config = dict(
    normalize_top_k=False,
    routed_scale=11.5,
    steps=4775,
    dataset='wikipedia_en',
)
Below are experts of layer 2 (counted from 0) of a mixture-of-experts language model. Rows are named router (the router's row for the expert), up (a neuron's input weights, with its number) and show model dimensions 0-223. Each number is 500 + 50 x the weight over its row's rms, rounded and kept within 0 to 999. Numbers have three digits each.
After each expert's rows: a language model's description of what the expert responds to. This comes from a sample of Wikipedia text that the model never trained on.

# expert 8
router:480474554511461536447534451569481473595511596529437502515394496424434480450477515473583412454472432544460485529452511488564530547515524475564466413490445499541433445587456456429542484468529459504418550420567482505444440427459516458532513411479459419442501429561569528477467568478519423436534420460511522513415479471427514554501433484445427503475522421521495529517498476456503446479485506548461519491506516589446486462414425541452608492436494504439405474357521442499403519482555474538497551450493480495473484430494500473532484471441489449424561492474490463446518440483467432557423563446498605587418466442450485521414497486433417421466495621472470536522485437398470429503472
up0:586540481503474492539469537586442428451511452458505494549504557522502500490532515549547482450460485546472498532567446440474548475547507599456449441565485509528377497593502394495551525496531468443459493477516492531525421427552527580562466447420504595516513543529511585551532467528483446463568507496441470529492414561496454394520528562480453479522529584475478538486435458506513523500564515498419441468641536480499630431464487453530549421381488501659535489477533508502509560519541554450470522414492519569434598489440601476516462406493501441547520509517567522549461518537434480482617514490511468579487511439601505552444500458564534421549353507534516492466477496437500521484531
up1:477553476500482432483444458482369529532569481488412506515490503521422527523515529517539462504546601626445457495532579509540459608551498497504491580496436443509508561516487543478557465522457498471566518533438524422480528504605442436492546553453476506506576410544473501628376446573452506498518620542439525489518513468552490547559417499493441494493560494374505539513453462473540603462516602521582481517538492467452542461609456587566483490498520502476487498507471494558542549574475468426467514491606469522519567553487512446434451519476481538513502421572505494498589498489376542512374499522466517599419532478472488551409514508502499456522543523472488626524486453563466470449567
up2:497511454469608461431487517478534484524369455597520558521555519480526426510452500520503484491441589461565547442497487541385510445428542653482519508602559523562491479499491434485440519495481443553470515446475432544483596491544467433571477541473425562484382431513576489513596472514426496502568538523445509447491542540529515449429498537474437535557499399430545637468494405477497519510456546557427507489432486448448469428555484444536514523440523557510476418513543572512508514501505518592460584426415513546509545546520560504459417408487528556534504497493414513486427473484477559552523485518500531560496530483599478493541560531513460508660488518497525416573531499510446536462526
up3:558479520566454581495455487514584463449500528490461501579553531513569536457504432439445536551559425447519514515540502477545522472479546389552528450496437483528521627441518546435523455548466433406504531512561443449504470604456406505383518531582626513490485506586600465488610562488501558555497454476545555559546465341530573461477520471415473493500380489459465463585483458522481498508502510479505474469515562478507516447424506514388513459518475537546537532490505553454421538506599514561528417544473548479477453442549562474536459506497459457514545493496515566530401489462528604481568482584543482510556550496585511470459460547605449523446493550465421479530568490495460572563516
It responds to: Music and short word-starts. Word-initial pieces and short words in music, band and sports articles, such as fun(ky), Run(ner)-up, Def Jam, vocals, music.

# expert 4
router:474433468508551476480448502416528476491547517441577460406539502540508470512483482484438498454576508456557498436542521535479416504460490583419525540567496454424500424487420481615517433462497536526509510454473547467526427496447442479519562498449430442467499452456513519442536494430470554492527452411482500598355434403583456430452486479460489563413476464444538474461567516431486491502481453511484485476423446506421513455470456577435439475455480520550451479523504547503450488588502454435494459497406352442490509487556437542441455454595540495529514482366566582595515533471480396474521505369480512488569476482526521564564526488640553474518463436462490488544514508519568522543499
up2:548509591573438490494481528564414484510456424478570480520518434552440460523517466420462490439448522494489576546465557445520492557405474565537453423524558443521476440514469462481453504569429604416508502446565373492500496603508551503605525570506489460448495540467538618557545552516493427473554492544453476548491439632488528607433456510525452435542512510517458515564496549529482555467515423468374480487481514450477491502561468411484557533511546508474498504417501445554562505591480474510618508474527499546491513530449522563495554487460549466538419604536533585553491465463552448476483518519538486503518489519455571518543473538506500438582403396501490419542594434555501460387532
up3:520545382538526621515502525472488450571507400525493502449505603437491463528444482478527407452537494488524468520561519536503515474504473556497559643526456446477470551481458449552529493422504599508424478537424552425478561483453526477500426465496465567499504464522568513494504569481510532532541492696461460488522518445472565486465504498423520462428489566524518586517505481601459333512437513553502500544560532533543497540562537515591446519431503546482518456529537565550500450535526459507542493521470574439469475517504438459510391552448547429495430484446526489405497496599548442400548525469581541553533570468432476516547423481488532552508630541437477526517505460439540537476438
up4:582533486416534516524404570441437468451528491541429462506504486535479541523413431545578500530515477414520411511561574538465479466554548448497474634480496535494487520476516509518514439464489490533534495543490527419577597500477461461540443479502472489495541491431492511461467520491519570522443478509364533533507563459496511472469600483484568582555498489451490505376518467502485465554530527560439601396538437516522526456559486530494515393401466355538566562506613475494466443419512513510372488500525535515482526468568509405580510536549498572504463567470440567530450508509563503478527502572510605450501574524515457448501547492569465453496433566491372500511558413477478536588553
up5:500485504434644629540507466478379514514485593506447421506495459425489498598567417476431473467459480490488444548491570496518491528502494515508519552502531548555511494417594526495517509429505443486408465477464547405517461436577531601545492549578545485466503490534519538465507383527575476490499596530431470621515508504545464509446514512429431400569570505558488489530507500496584405356547491498473524471530487469575527534392480472549515480415587518560580486578413455407573513481433516508406444526491468483517505447539437485483408474438594527509464478477458466447487469558467449510513524530540502494394502484503491478513456465508497501488520470550473427572557428510522558563460
It responds to: Word endings, numerals. Final pieces completing names and words (Dw-ight, Orland-o, Count-y, specim-en) plus "of" and digits in election result tables.

# expert 43
router:573440503442528503457576453475517532530413461523547561534492528501421447462500445521439497480548467489513456470535546577480497491450432557399522429476447400528511523572449442602483515570397426561472413494610479464421514468539481468510427507471435359555458519603460438446459436447520413551471448436491583491496465578535524474538488512483517462483507464421532515504536500544381453414545464520506568466476442481445525477463484479468428564510521490517541545407483507408470449569517523564560502478509524443441583503458482448594572503406442489431414586553564471566535473540503548449463452520471491527441473432486557450403445488514543549505485539490583498472458442601477538441535
up2:404498448478533492486617503489539623495443433446520450500423500567562583489430471520507421513532522527427470450543454498504485528490435478454409496481457478554503471507531475542462434509389489489560534540490484459577597557469387503467528472513488497477464509604485599389532598467507563504534543521527549491546531559493548520511379472591603451546524556550379439493415503556521546554440522580523485580410453463497589448483471407571552535546479525450512492558423446441490520569447500535517408442417506475466464500496521444501515475460612532526537505541547461461501561474437474440475453528460488477432482445532451459456460526544529481557412488513520516457638463461509476554524
up3:436450500464416453541498481480445524574475494451538556521407513380521486545494462529511486429470541501526476477377449540510553524530590488493508510498511543544473463472464410569553559494477570515501408479464536412501543471422529556571453467541457433492452412420462494561539506542480454472502493549620512463506419455509506494546479549517571486560461417555540588445547461463536551471537511544389446483503512567539529497531502532525439482445583565564536392542599469470578492509513476529503496496431444473470442399479461403475488455402533474546437430494436585406506576481661446498520502534487544530441606530470492555510504530519544564523497539468464469516532385432402556514506
up4:510488472425510476538500535560505474464496498479523490436524432527444594478473592575578477466555515521561489575441531552459558555562507546532402537495462549409465564477504432537570448477440424413493572559534652586498531408441400573499398388485437499522529511469412469556498516467511515440429480507453567462515453495506537448592435516479485531527483506461593445504483487565517460441463498615507516483520543570396519419453529456420478498436510415421554544520567467519517570506562462567493465555452527555470555514464517480509552457479453572538434527495535506378465479572487406473508463533554560510527476535423552412551529428540558478493552472487415570527525497476474534547480
up5:507532497467466659458521500416490538484469497538544468427441452534438480520578546491499469453438524572489460500460514591459495417554463575483498464527496435568524558523499476560468443482507506504434535546476516495530478560502509494521524578468435488449543504463605508561450543550549426408568503467477487561511535566566538505528432441399511466492507467474525519591543519495460477471465516465594456485496511535485450513509493495427417479516404463469478479551456535502386420541504469503536614496459516469453494537493440535461585520545447474537538457499478369460396357483427438506484492455540416605629648534431523522488526508521506498419581427509441485513577541539616517443519
It responds to: Place-name word pieces. Word pieces in proper names, often places, after New or B, as in New York, B-enn-ing Bridge, Rock, Che, Po-ales.

# expert 14
router:420517475496434484582477515507532472419436425446480494489424542502521447453453507515530473396491539554459483456482484500467476413534525503473437477574400587513527472521439454524441507463483434476318490552507490558419353472471441458536426453527409481434493464426465485496467467514438450548469504478422444447348452486506499410559454438483457452445471442486443475490484537516529425565508426504492502467431534503526469504422446473471458345481510525510443523513454426503493465545538361463485515458449355545446409449455531486488398563452527506442510516508462497540527474501436527478477411413481496524465568494482482511562424433523480502502480516468576471558526507459529487436477
up1:481583590523442423485515495486468510490509479446448487539436530434519530445504496463476543511410478480457542502429507541441478548553437464485573472605503512520459607517424462501598585508542471566561504420503508493525515454638522512496441441454497545500536550516466564492538490482547526478424551472652527429565499553432493490515435508489505405442526525444505463480515531479481497489508393545479589626479531436393535557552576544587507539491419465495491502480480484526470529483496537474431415571478576457478590466559453423579509512475447563493433456558532528390422464539475536515501575504547467517425578482501567570418495570470590499531475572436512496425406459453488519505592
up2:532473516525522511553497476463440561536485452510450482461499484452562474433432630625514510534484490469620474554568462442475536478551491490484523442461476531608487502457432551546510473446512514629529545512533536443496517408567501485419488428419446521536555537464606506486500467504431480470512571535392506560494479506512497457498581473497550497517491451579456431519426508548572487434559554374474541474535514593486529490528425529514523476563566543522615455501525521459514488470586493547495443532472485504388509572617493502561514491485431553467476522466484465528450608454526504446507464541459452580610418484493423617569472541515553403548434463410508575564520458555524480529529
up3:507536533557485523502502497563447562409490500438535566440497422531447402483649540519601555452523494452471508491560484509554543469523541527365493543504536501495492510508517480538474437587481527512434484442545496441530581580470602458454560593534468465433501566469505503538519423481560532503532519517514591575564473471519433487497556469514418572575540494445434589412568455504556561516491396429482550543493438501514499431590583508472539565513524430526535495574467475544480565503452574386446478547567577500576485549461525554561532431536529520528559479471544561542455474476493430563501511505583554538454562445615467525477496564513480430510468508497366463543487461549440557528534
up4:537532494488586490543519531420427499511606581553468576535617493452459474525539527554510552541506606458483586432418501464516507535461501535528577553452520487509516481466581553466521491477514556562530538449471544513582550483512566549388517523487535413496510489469538557545533561494556472514443583552506617505595500584527551523443474461462502599570530561573553466547551450500531550425481543366458520515523450554550552386469630550434488555493539541560510501569517501466468534540464563516542443474534562514516582468533468488575567503553535581466456462524630512527514498460541501469442535603541526465531506498526561485474463521468552471497450519481325502484508485574543489571503
It responds to: Separators in tables and lists. Dashes, slashes, semicolons, commas and pipes between numbers, years or route names, such as 1843 – 1845, SR 9 west / SR 17 east.

# expert 51
router:447478572515440551505511478514527452447536526619492471551480442441479563443543442473435535498478456455482433576530488527469471510453521610522432504445588526457519604451402450510483399630438556537516469515453536510450426525475441529507558486545460514514533528544441492389398459509592519501435541544567487493474403515507460540449601550540501451452423481546591539483462571478528451479491509466464497513527459516542515541513517492447521526556495556467463456385510523586474496509586556475442576629475463427520524503457444470501462482603538573495402556460530496590560535517619531509517476523526499524581539437444444447511509444485412432464407486524529493532533415606525459526485
up3:524471498626505453470466437540539463473547537540573510576499510553615550487437521506537521570549481481514476420508545516539559458481340423632378567453489561494522495518483526530583558451559495495502459540558575533395566497541477540457528404485553473487542565534489584489422508510520477552480573439650579459546564430543408413589544483426523499534540481470476584492508539506509568489526488469489437540472422580522476538544411499460520501524496478487579539502459478456509546600413491549504552521496495456569554433479493485610451462517504538455482484466552467519469542442491525533587496419512511551565541508472426489536486567403477488503510473427546534511560546557468518546570
up4:429543519452496530522469513589434505538481523458426486575550529536430562584607528608428452528442616553395451537530526563441472444555553509522438404588455541519503473487514539411455567527446567458499482429489462413430572533468555510532421514461536532433572504487489452500468455493549516517512419534503593457466530522583510491507557429510462518492512512474429465522535522490468525451492518470512489514528414406549485494420507509537559441581537541484488480489433505537500461506574456413490483491553474514476475494416475553484441464479520546571545593412564448391536475395435534571560473495541606438525443531510511484502557354504495462537550610449483438536552487502500474543397
up5:502506590495574522625446492473536451462478459514560405555508498517438515473585504569420467503490502465572605501509518530543609428477514493467483542492514617524405471428532499507554499486516488434545518521530562464536520535532516530435545523451535589472488527529498630431535492463549535558470520437498503585443568544496462560429502527503425579469500463484483474458459468546433493516409629478489555573631448554484483544526438480548541499516516514500514422531493466407595534436493489504521422519560472513547559548535525471533466486522444586480432494513493435492625499403445537480529536555493526559532530612563558512570542458581467546577605423434433567436515539551463494527520
up6:512512548513472602625555613558484518485470480587596435516578539485460500512567518441548490515453472524517411508528476534568578519528434533545440460505478479542469479446482483544600490457494446501479463459455502491436473561532478469543517489425431625460451507428576386528433524501470556479481457528469461471561542569470436411487489445490579494546488457485485531585521552461491522503498538483454490441395542493470404516532586420499451526467484483486421589518389419465548517515428497587488566570606547476502515569534420499530487584466559406478463537517519518554437476413518492485479437428478485453601600474480396534457485451471537548586543450458528506565516565451464489461545
It responds to: Vowel-consonant inner syllables. Second syllables like om, ur, al, ant in names and words after a first letter, e.g. L-om-ond, entrepreneur, inaug-ur-ated.

# expert 35
router:442448503481526432525467424476437522498447531465467482491487535470507427507472439498466544483498551550443496463431543448476546449535549483461488502553417506451589454501429484575508459543511420436310435488424519501438356552447430509498505572524455534432541439459502461478489492547374437524515448468491475552363517464528469426494512455489504516465506419487514418441557459492529522484551520468476478484457534573564579471397375480508418384568451513484425524526518449444498465480552371506535475431477357479455423492458523486447449476570463529471477490463465565556542458478497563445471372450478497530503459475491506536579490472564494475489424477474583530542488505450451524496498
up0:502546476517473545538475402477554451527530591499534465431497520406526547520462552483553488554549349517562475561510472550570573574457562519508546453485499535491464531530502471563460425494525556432543558573545473512549564566469461435463607424588560507511520525447378456392530477412567465448502608474539498503527517522541531533533453457446503510478388512484572569459626537487449503537509463552466429547561548544530479454544557611519496493501487523450421459464376428427406499563588519550549467565530539471506523547529474497512532523507474489493470554499557566586475452551512491460533558483448533499514514406485459475466628480532541529526526550461641530511466540493479461528535
up1:452578468430594477542450459528568522527543504446500496499541499576529415486446502510585468602459469560515403485486455544551474464397549414525563576541493481488467438511509553470455514493444496449482512471515468445477537508576497395517492587525405393477540508458470524411395578544486481481489578595534560453545438531427470524581436542525429514398404501517476582484531452562560514472512499498503517554516483575437552488590455472496485472516500506495463628531535454537510508493529522550471480530634546552550487464508408487463520545485550548547491458517521435470468467501532571446465512453545573468495445478588483520533515507370634462463494475481421542403551477622470510506556
up2:517501551611537425439449482525557452424521535492573469510533421492569525489564503566476515489402429547512510491519582512477531604435438483511592485531514406486534507545526592417507545401494532424459506607603436518483599610509526518494479538533566498568445476403497543457521555494544418509458515507596499457530523551614532504485380476489433484512471459488438534484583484478466489506471403591492533529518441462483452486535552504513570500355459524497416538509515545499421493426477547542562477455429520485468509451505494502559544535433474546472481443474516524525457558621504441577504536498394483428533570569508448473494578521460496571549525549487520587453507497536598494469517
up3:472538529484490437619585414441389518512496497428518542455523473395556462533540516572592518531524531396485447544531472506568487477531486463529423550432516511477449502474498538618569483520432485590490475500452494499513538428527522561407478457454468576561571510434469550618467497566512520526443500454533541429543512464465432575440451543464549549471519560564479494549440532457515544513579579577466557526467497562537578502490367577519564531643426417487421464572437518548474420474503534472487565479523512543423531564444470488564502428521459520485512405462532477486493556533550487556471508553499450546396463454516545464426452430421505490567454547514517518504522498449514520582549
It responds to: Table cell separators. Pipe separators between table cells and digits in numeric or math-heavy text, plus function words like of, to, be.

# expert 45
router:490565510527527455480449493502475589530553443568516520459411481410444537463487476560450497575478400606451489528531531473559428526537512602524502480422472494433503538457455465473481550515510470510395499466531458538423495442471602523590471465542444433486511540563483545484450435490587511526508513561499439470499549548448565584567445512498480453556438532526489572579458534594472495442443436559491468538466501477490446474500482492494485497450575478513469561403482461479490544444498424577566549587525515468462501507466624526553439428396513475515502561544483422438386497483544584450341523428488429494524403507491415441455551494483424541484498422468453484489532446555385487499563
up0:578416410520484488580504529385470548467563492471498529497531519483498511491469534480568541550413458501450551447440518545508463452467436558572563577565530547453433512460564523540492521408511505560560606443509481453623500509615586578618540476393509523455502497506601393529523478509486537576503535457498490528418477527509536564505428484511477439490492499521492494488554391558619412443498406544518534547590446529494643487475506487537519467561555558490497516485511458583489470501507513428532472496481474525514586464515531585524411432524573540587446475504487454587596543560451490523554560477453500448426496558552492505460480520516519467565507483493556477547483556446544575469444
up1:393574514442485419576412490530546422461462481471484450554501536491475525507506530529537535476524514480442427509506420471480490506541599514414509495534501458533606430525509445486506449516520428590460609550534496587532424590496464509513497507535435522530470496538409412389567483393545544534542514550593438476523424430488514389511543469469514525532479573514505482515483510534468550494494559506528586381488552531431575394519490558453458509550467537537508520500487532495500477538546546469457431423472460505483468378497570485496528470451435500511503542633526495516483637521535574428488495485451575526507463473448497477406363533410536510467494587396549473504488486549491425515521
up2:497603500490392507456477455565477433488417428544490441485497536511488505509502471496561482483568539522452474486450526475433473532493601505496455507577534513507464658476547533601501423499471563461470455539475518503510501584428587493462504550494444482451572441494487534585501593531498579539523481542506593455414521425505487567467492427587485410561573544527462390523420503525464527483484604497493391533482562510450493483542450447528493457517515585511584555467538566538502594502436456524438467603573521516665609447553539491428464449488480517528474462470481520515513511420551475496469510627453571538450501474543506481513528531574456468522520524370419523487486464527533500520536
up3:504411557514540510556541523589468502511636589435490538456486525513457455451518537450407497581466528445504503505577525483430505477519430515567535496457470552476466552420530515469388478463468522439472583536423438421502464455567521465431502498482497494515482548474444504458533438520436485593518509493527453537606536473427502558466527471614488544417478538545474514550484479461502602484482493549536497514443546449412502519498409511452469380493539375493541498528573608493593443532572556514484599544432490504485427407498552544573378416549446519437571454433508492427476565476418511537516540552613516543508546445462563463545518489456502532457501455495507539540554538439437532465535
It responds to: Mid-word pieces and coordinates. Inner pieces of longer words and names, e.g. gl-ott-al, b-arri-er, ter-rorism, plus ″W and ″E in map coordinates.

# expert 34
router:503461520528404451544442423573497535532522541547492531508519516496531518516505446524427508487504528470444501499527552498493567423388430466593514458402457487352531529568557512506462556478520483420441432560479407547486430467495469531506477417589429454566484512537536477510452444520531517501554452467420495527503493535442455507418459472533374458432488475447569457420487590491533429423462560398418487488489498496540513394487533560505559571478536462529488415543484438436529542430392519472460415464442491476508498431430495534575435514566450519477556428417552484479448448597465552575386521523499453521458447448450427594520457448563440523507506478437474437470517501458451502471454
up0:532547541537447525499553567582590605518548492498514507522494420501536555541473511498532552448472517420511443470527589571401595578488463539662517513487461416539542535448518445501496428504473579550545511549508444630456488494505402537593401504506530481474517426469476437482549486533454478546532624480543604441538579559624537473486487522493528509485532475493525492528504446498485423475521512524565483488446533488454492556494513472485553509419533496509598521471595466568490515409457470515397594423462496491418507551524529503541567479503518492406558480430403526489425518504469402593596440534502558480503457430482526460595478520574499451551480498551547479461469487488523486583491
up1:547548432480495535496479542528407415507518448500490477533532454481507465511492477470503526612442405462536451491528537487417535481571507403480558535488589484514452541505482487487480538454502504384541519473517560430483452562545453437507419541541543505470441494586390460442506494433569478494407620392549492493506524595543459525540576490450464508527519537462463613486461556412504486444571445425518501548473422444487465501475461504448499448564475528550507456545476383503474530508478510535495487459467504446514530459581450508390500461431503499491356438466433492491505543555518508548475665539512547539453503521458496593509569579485401572450375495449565536536556523450488548521421
up2:529488545541557540411499557533475475598544518533502523484643502467447582517436512521514611452438484536568530467498580506446511544501455527558480469542498498519528474546584496464512439480546602537428517475455412424532521538502487523615458514442503548511477579492436413578567500516487563498513506562446436509452452509386565504476542455466476476526536513462510567471516524535486429545370506485473485547587542532575504469551546540570457486512539563422498515540368481430508509476501481601517400512580528523530539540557519561505504499531508458542535458457441536462577426540392489528413421528393530440531511443503452438567466422525601524556554510505443622521516533413448543502524
up3:415547507548554480504499481523580469467563579494437508527558478499580566476438499562525564477472521449542554474599492498465518510555479591502511440526442529502512428416577470530544501568575538576389471469517544462479499464443415446500487508505507518527447431544547453491552515613544445456486513473543481473420513515540405522481460525599498493558546453418542434409471523464504475500536577495515540456532484543545483522498487582557381510477519548438463500467479390472505464498502502526394482439472509517504565561459407456542479630549529474385542579510494484467409502579492524563544441417554541548558560355492420549551480521582544544556591577510512538519472421417486465458483
It responds to: Early word fragments. Short consonant pieces right after a word's first letters, especially "h" (perhaps, ghost), "pr", "v", "r", starting word continuations.

# expert 63
router:464496452421532473500532480477432442552499394517539499501470459449460517395475455577527465492499485522556600565492380432429466549518538454506529425516470431553482463569441446472590502433484497462389530503486507463491533459460441534468473477522472450479537487492481525488517461406447415567482444432418535462478521449551492491502474545567553427540450442564452522496531485573454468467431635499463474483553542505501552474492528449414613550472559600559457469464452472550503456455544406471447487561545560550429537513570463499532569541584461402509506511421452429449510515511530504515450436464432563555456454507472414564658498489484472521571559580513481510454441465488569452406565
up3:553530511470532468365467458444558517468414569448511482552553438554467448482465501562490462480472492511554513481656486499507511565636515471543536463474465562528531475536496442418497461470515524398520548547517516525493467486472526520532497522436494524490434475459490520567521532455575513396473593463561575418512548556537476483497515536557594483565475359422503439385588546534575545538535440556512488522541500461578596416514509424562468493541456460533533478510469479503454428492527538456550531505577484560459457574404455554517455475508532511505519507469499539560449489482524420527518566574607532456504467574530476536538592404611495525560533501544511493406456522483451606441575
up4:469450510496525420387414486455521509467522475521513561539423586486526450489421490453462491593478548489525494424519569528475480527568500465454457520487481505395483501476570571460469462530386407587505574477458505411492501453490515521483548388561459508589393514519557399531544497572426530491536542414485579552544491493548554492520547425498474495459588459443500563451582396552434516553544476516552421422475497498490476586458539512550508476603564510536498508481495544603623574533509511517451546419524473618560536518556536549443481373403471534494481541371484501516564437459525515550471427480585555445512497445510457484450463482499536444509538496496493482495501464452504457493488
up5:553510522453490598592489516487443502528519509416494485544575547532483546516548519609475514531546481448484518528409529540449561466591511514573529524482453525564521555431520538490462570514463507519493409377406485426537518475496436525465530477497528562468577457538436491513488520506471491559506418498475487543431555430534451533457531461566488511494415546611543467577500417510547599519548481396406509553568493576512417483549528560556526479478385448474462432511559512489471469438490497585506474546538531391528439547609526537459496484569404575499509442415493503418455398544485539499493447602449485491407512514572634473454516480536495575478469584453469557493532509534504548514574
up6:523478554588461461656412508545586450434446553468466461475500548457511498541472534525520439502417444390572557593417442509512580540534484470515492523430551511477566489575556431499479454518541509507462465439637492471512513445499589460512435535546487479531441469461613502384479469506499445506520464432483481510568543541564509445493536544447485542472548457536442474543436486485541490462494522483491497425520417557505351559519473565570546508500562514462585522442479480499564534516488472459512525463610421533473524452531472451547430614513497500414402559496555478493448489501534513424511421488494519524544499385573458491531462529549476438567519397486455530492541473533444578466397
It responds to: Compound-forming modifier words. Short adjectives, adverbs and prefix words beginning compounds or phrases, e.g. long-range, back, mid-, high, pre, self-ishly.

# expert 62
router:398461417537483440488409531495481518436448451523402476528386560458523512482531521526434564466466428460434515475470472457556533407525515461473502474470400475424593453486444494491426487515492483467386517451418550576518376454447460533464423516444413514450551448524492440455530550430449524507465485469441491499332442523490534450523489471411496513517506480595426551510457521497557488515460426495487540454449512499436445526403408481439567410510525481423466527492439526457469417541466373508504460499540391474467476458486468391443427484469525512540498557448481493532425509527493563507480429451385482498504576489463557491597418495503495520467462510441483491560459467443557507495491
up1:570579556508518461518620572591385486523503515477500551543399529530475493475519421397433524376459511429459467521507438481493465476546494506523537531514498526455589541562499472477495458490410532536493443504543525608571547405501536502478443486478504367471528434423509480497486453381588434425468513513436479556530473512556543529571551558532439465537384428429546504507444538513498497581494523421431550535605489538497515498482493533507466536397569406534514490514637581468535577577513535501603524542579563507518480507488454466496483557544459398496529513519489538536495433526498391417535519517442473461503546508461477476518440493430544500522453432559467464496456508488519496412489
up2:514513523489462570497450534525426508418503459440488510496540487503453459480448514515505541524484441466405536541450494490547456494485475498594540518405572504518555467505541544524435461404489495512564444525573391525438524562540463543560435520506414518488438556494513549509468478396432514474514514535481555502534496476546474464526512533506585417493555485407521505594440563408455492512581410504540509532611513448496552561548473466535476563445441606430544437475439582468549567527543432443451486456512493505448542483458619390457507499473434379553497444491345401510433465538467548443465391591508478528526529439438534510519483434499412467505465523505480414452545455433502563501576
up3:491430431553479489441435352417440505510512504415518507553557537547478475580483501600422489533536457563542489489502481566499545510491501497493527487564490474492542441545505523555461594427543519457565470532515519430453556460475587616496441603434501432545483464529450532480489490526479563568504544449471535449537501506523513407492452475544448624504486536567434547404570470485496523392572497591567548432477548429502515554574526495467490611493509519523439578489533540498472552484459525477471355515496512498528493545665498443594422525474554470590511588510462564467472466485589533542537456511435492476454571482518522549442491460508494513484547509495447576473621459558522537547506
up4:515524508453554466478564543514554511490481535493482358525510500581561471514506518472603462476492520423531563522570431433513544574524547509588484427495502539534552551518531499520507566534519613489408459514597436531464531473510570456558535515492502442436529509578538594520555567530599495403486503460500593609575530529515508569480492514493502493479436484514558474498514473607518471587534554537559464484505449437555490509486553552532493545548440494429583468568426415486495505517541538500491467548578490487497434542457435462499542511444477392424519497456536518502474422531564444507548460469539627540532546460533470463449513514440571463531547442603468354341553459555443462485546
It responds to: Table codes and Arabic names. Sports-table country codes and positions such as ENG, ITA, KSA, name starts such as Abd and Moh, and digits or commas in tables.

# expert 19
router:478472376587558521512494496454524524484600521524538518548470540418536568459396534579554504545547494582479540555529459387452566565529443620511508518522467511544453469388468458403517528428515514545530443543565496457565470555528541509491499513432442509432518491439461516567443546474527583467497463501598463475526520499447507496474544484579472439555579555485571474535433546559538511556459415509522532541428471515489500464555425495509543560419423509549523495506444556423596508422387503510439431459523518480486469521582559436562546454496578470431595459527500433465463519500472492541503589515478515513522547599562467547344415405467452486478564512492555498537506459547444505503500
up0:543528527455516500567472522495516534527557557491489457496443506463552586519552498501482505461583492467527498460464530516540460489506526486562547448404505517451590414424517536484518534497445562440472468433605541506542491528486513460494515480622503453513487391455525517400497549481467479482543432491604461467461478426525531562519483438463554541484489496469428380503485546635485437540531503466507550391464522561451536560488555490430540539540402520493520538585569591489561431503426533610530519437533467485565492421436483494468462546591629443528553526453516520550509538438635404525599500559584569513495459471625496470545471502430466518512508520548469528527564456445495434468598
up1:548556483466478565452477539534549462488489440436414490483522483418557400439444565404483507529504530560471529625400539458526567566525512439472520469569467498433426521507468419527492452499425540484540449473477596430492499504572472597530511541499524461473503393460594435494522451435569445518423637555516521503480497554623459472582561452510473456512413435565517516472460579517536526430481487460430451455508517595545481376560555528484430440477557567516514524533565475487513546543488505577415496544516573559480505462536524576516526478564516543495506438526583592466482454548491442514513503520552476469422405502519453451494510545489519488517544572449432402575489514479399530520535
up2:560447435411507537552434587516477576434553547481484461496498397538470603478472487521529448522558519439589485450560478465475486394457539515582495414453567536547486496491511509470508542531484640527514436431569517543525421451448491480528510583427479500515562486620498503554557525474502590510480512449422368532509560414518461496548508481539445506463434524435603480513494533462482425509505531502462526527474435462509487451526533529505510511546510510504517449637467466465506491582528473479496514505544415471539554610550460520489436502583495449635521483460528489435559523545404526532497528574493358528510527532446499440446506517518541589590530573575411518513516410423506473441481
up3:543465540675444396462520384481517513472485515579552450493435506497493536555512494502437414510460463583576518471426457552612513541478526561546427534487480497494475421537441511454480554451557544503458489482491508564507573572485448546478500509444435460471489467444482491562505532483603499514504483456593548514458547468448466469551429493451412477515577498531541455421552512487535414457568510536481500563431557541424566546454470506426424483545582504527530385458514520442487457456458477493509594444512435577515498566450423447536570557449395554482451539548532509629466485422511462494559528495591583431456471488421525514494528431489433522450522577500479513470536442480472387523455
It responds to: Mid-word stems and roots. Inner word stems after a prefix or first piece, like Ant-hem, ad-vert-ising, Am-end-ment, Organ-isational; also nouns like author, world, project.

# expert 24
router:570428453461515520422535531485437493557575523487450627481473481519585499467458476478414517500511572450496464523517546515403521492552555551390523527550519475450555458482477488494488495584508487364499422550434420503439448482488541446538454530562501504562468463523498450558442495498512493422480548456545546563435525459527508467482500565567474549484494488559502453516473488444522469492469472431509484536458476526543512458456455532491574475639506555576563445476577582455578414469428521430515568498468445426548432475613571468486553515560564542439489426406540526548543607543544426484426550573496532521537447553482442418541463469501543619519411560530561503515364518520515476552436
up1:496554555510467430453439524471484519429547498443462521488501510576516475503504509558492480513588392460564451503523500535487486554476490474483517602539531469532421599517552505532471442435377508509487514497555435426579513553520524539553481453508544563453534474555551498562498554459521425524515552438337558461482418471438517500470521422477534504418608525480507474531478483532585479481455489596523531560462415603438452446535515403444424467499537490487574527495543667405470472500504464530443502622447572528510515533432469493515478453551402541488432498530538427454497515474434448446470546530437501417554468536434529584460481391498521514554573497457574454601489476552537495478529
up2:533504630580531584512590543465458500553508538500512527490507486516530435489500494468524518451534537519468473517582534469470470506491524412478493462590456461470508536472506474466507480510476497479528436539530517575541491591549510441502406501437531502425511436470429458373569359534569592492458485510521499443544493565642539492489517449529475528505491542485556504571430529459527495562453439448467472504496547446520467528649490537580525462495504415430538527557509432483442573519471478469557473414546576511565469594521505437510365450456598479484491585481519484504537481516463444508432469601475478544636541564563515489512550418460472530604435495528538402567468523466399558479480
up3:463516513519495377399478410573478492510477486456561487463485546474427613528554394475457528421561520547465451465512521491555495543501434496470478541432507428500480484464462440484572575504556386462512459498467584425505401516477485546442510566496551465542470554504432477522403470490511567488530420492633464463494452580489538367515477480432467424608414465446487389509502557504494466462495553518470555466433547505436447530441490489547474434433587460528429497580491482494483441470526452527442513581460631512567494491468531536580480551594533539512464519484570505467469456475493511504493497478566524530500469464466497452507622446499422641429524506462535582536455563513545499506487
up4:566495590380528558568552524519513431493452474571519522544529386452475485549389485482569522576546511481542514465494482516555559505555495459537397430346464467475530435499463475444565512511396593460544495499465535541476528504528490475540473406549499412495518482508558419507443501495468460494575460539545546470563475422612387577554559504522469441439459598477564502434487456490517470525621486511491448443442519477573523462522523598452437491481523495538468432476490487541519461435526509515550470486496517457486449491526494431466455571471509484557418512518497633524486517547598468505568495443571548534493507481445455466531500564398440526448527552496360464527503500533531454593577
It responds to: Word-final syllable pieces. Final pieces of split names and words after a consonant stem, such as Sth-al, Sognd-al, Whitbro-ok, trans-action.